{"n_layer": 9, "d_model": 320, "n_experts": 24, "experts_per_token": 3, "d_expert": 128, "d_shared_expert": 0, "activation": "bilinear", "moe_layers": [2, 3, 4, 5, 6, 7, 8], "router_score": "sigmoid", "normalize_top_k": true, "routed_scale": 1.0, "balance_loss": 0.000148, "balance_bias": true, "init_std_router": 0.0125, "lr_router": 0.000403, "n_head": 5, "n_kv_head": 1, "head_dim": 64, "vocab_size": 2992, "norm": "rmsnorm", "norm_place": "pre", "norm_eps": 1e-06, "positions": "rope", "rope_base": 10000.0, "rope_fraction": 1.0, "qk_norm": false, "attn_scale": 0.125, "tie_embeddings": true, "parallel_block": false, "init": "uniform", "init_std_qkv": 0.0253, "init_std_o": 0.00596, "init_std_up": 0.0253, "init_std_down": 0.00504, "optimizer": "muon_variant", "lr": 0.00307, "lr_mult_o": 3.0, "lr_mult_down": 0.7, "beta1": 0.95, "lr_head": 0.0132, "warmup_steps": 200, "schedule": "wsd", "decay_fraction": 0.729, "decay_shape": "pow", "final_lr_fraction": 0.05, "batch_tokens": 131072, "seq_len": 256, "doc_mask": true, "train_tokens": 650800000, "steps": 4966, "dataset": "wikipedia_en"}
Below are experts of layer 4 (counted from 0) of a mixture-of-experts language model. Rows are named router (the router's row for the expert) and show model dimensions 240-279. Each number is 128 + 24 x the weight over its row's rms, rounded and kept within 0 to 255. Numbers have three digits each.
After each expert's rows: "comes after" lists some tokens at least twice as common just before its tokens as in all text. This comes from a sample of Wikipedia text that the model never trained on. Tokens count by the router's weight.

# expert 16
router:174102109112147089148107105162137096109167137099115105109143142129159125145088124149131132135132156110105111151105080164
comes after: "\n", ".", ")", " |", " ", "=="

# expert 5
router:111117157128109104149091163138202112120173180111102144132085158116152124150130122112146140124107156048093148148076100131
comes after: " |", "-", ",", ":", " of", " the"

# expert 20
router:128124156121084164148109114145147135153171109132137114130139152133109125128128129126125157144083125070142127111104112110
comes after: " |", "–", " (", "|", ":", " in"

# expert 19
router:124131131126080113141121112104170131131143145145143122129145143097100108132107124154159144160162117095111143117146104148
comes after: "\n", " |", " D", "|", " R", " St"

# expert 17
router:180111168135095085146150113141160107128155133173088138129115140104134147161104109147162155131150171082078124140072100174
comes after: "\n", " |", ":", "|", "1", " 1"

# expert 7
router:158115104086109113133087132145203123152156126121111123169120161114157109153104135104168093139137106109134147117108090117
comes after: " the", " a", "-", " and", " to", "'s"

# expert 6
router:115102121110112130154092124168171095131161099136120131158162114143143092114114128168153136196109133134125111095127096127
comes after: " the", ",", " that", " a", " and", " w"

# expert 4
router:126142122134104121113115110149127105148173110097083132121130137144149156144101137125124126151090172094138144123088111166
comes after: " |", " ", "–", " 0", " 1", ";"

# expert 11
router:142141141089101110125081145141151127087155116107085158168116174083135159132151098163165158151094116096121121114122127125
comes after: " of", "ed", " in", "ing", " to", " for"

# expert 1
router:132127118139124117143094130132130133119150151114112155139108150081154094164148104138167119187100149092127139112091054174
comes after: "\n", ")", "a", "i", "\"", "o"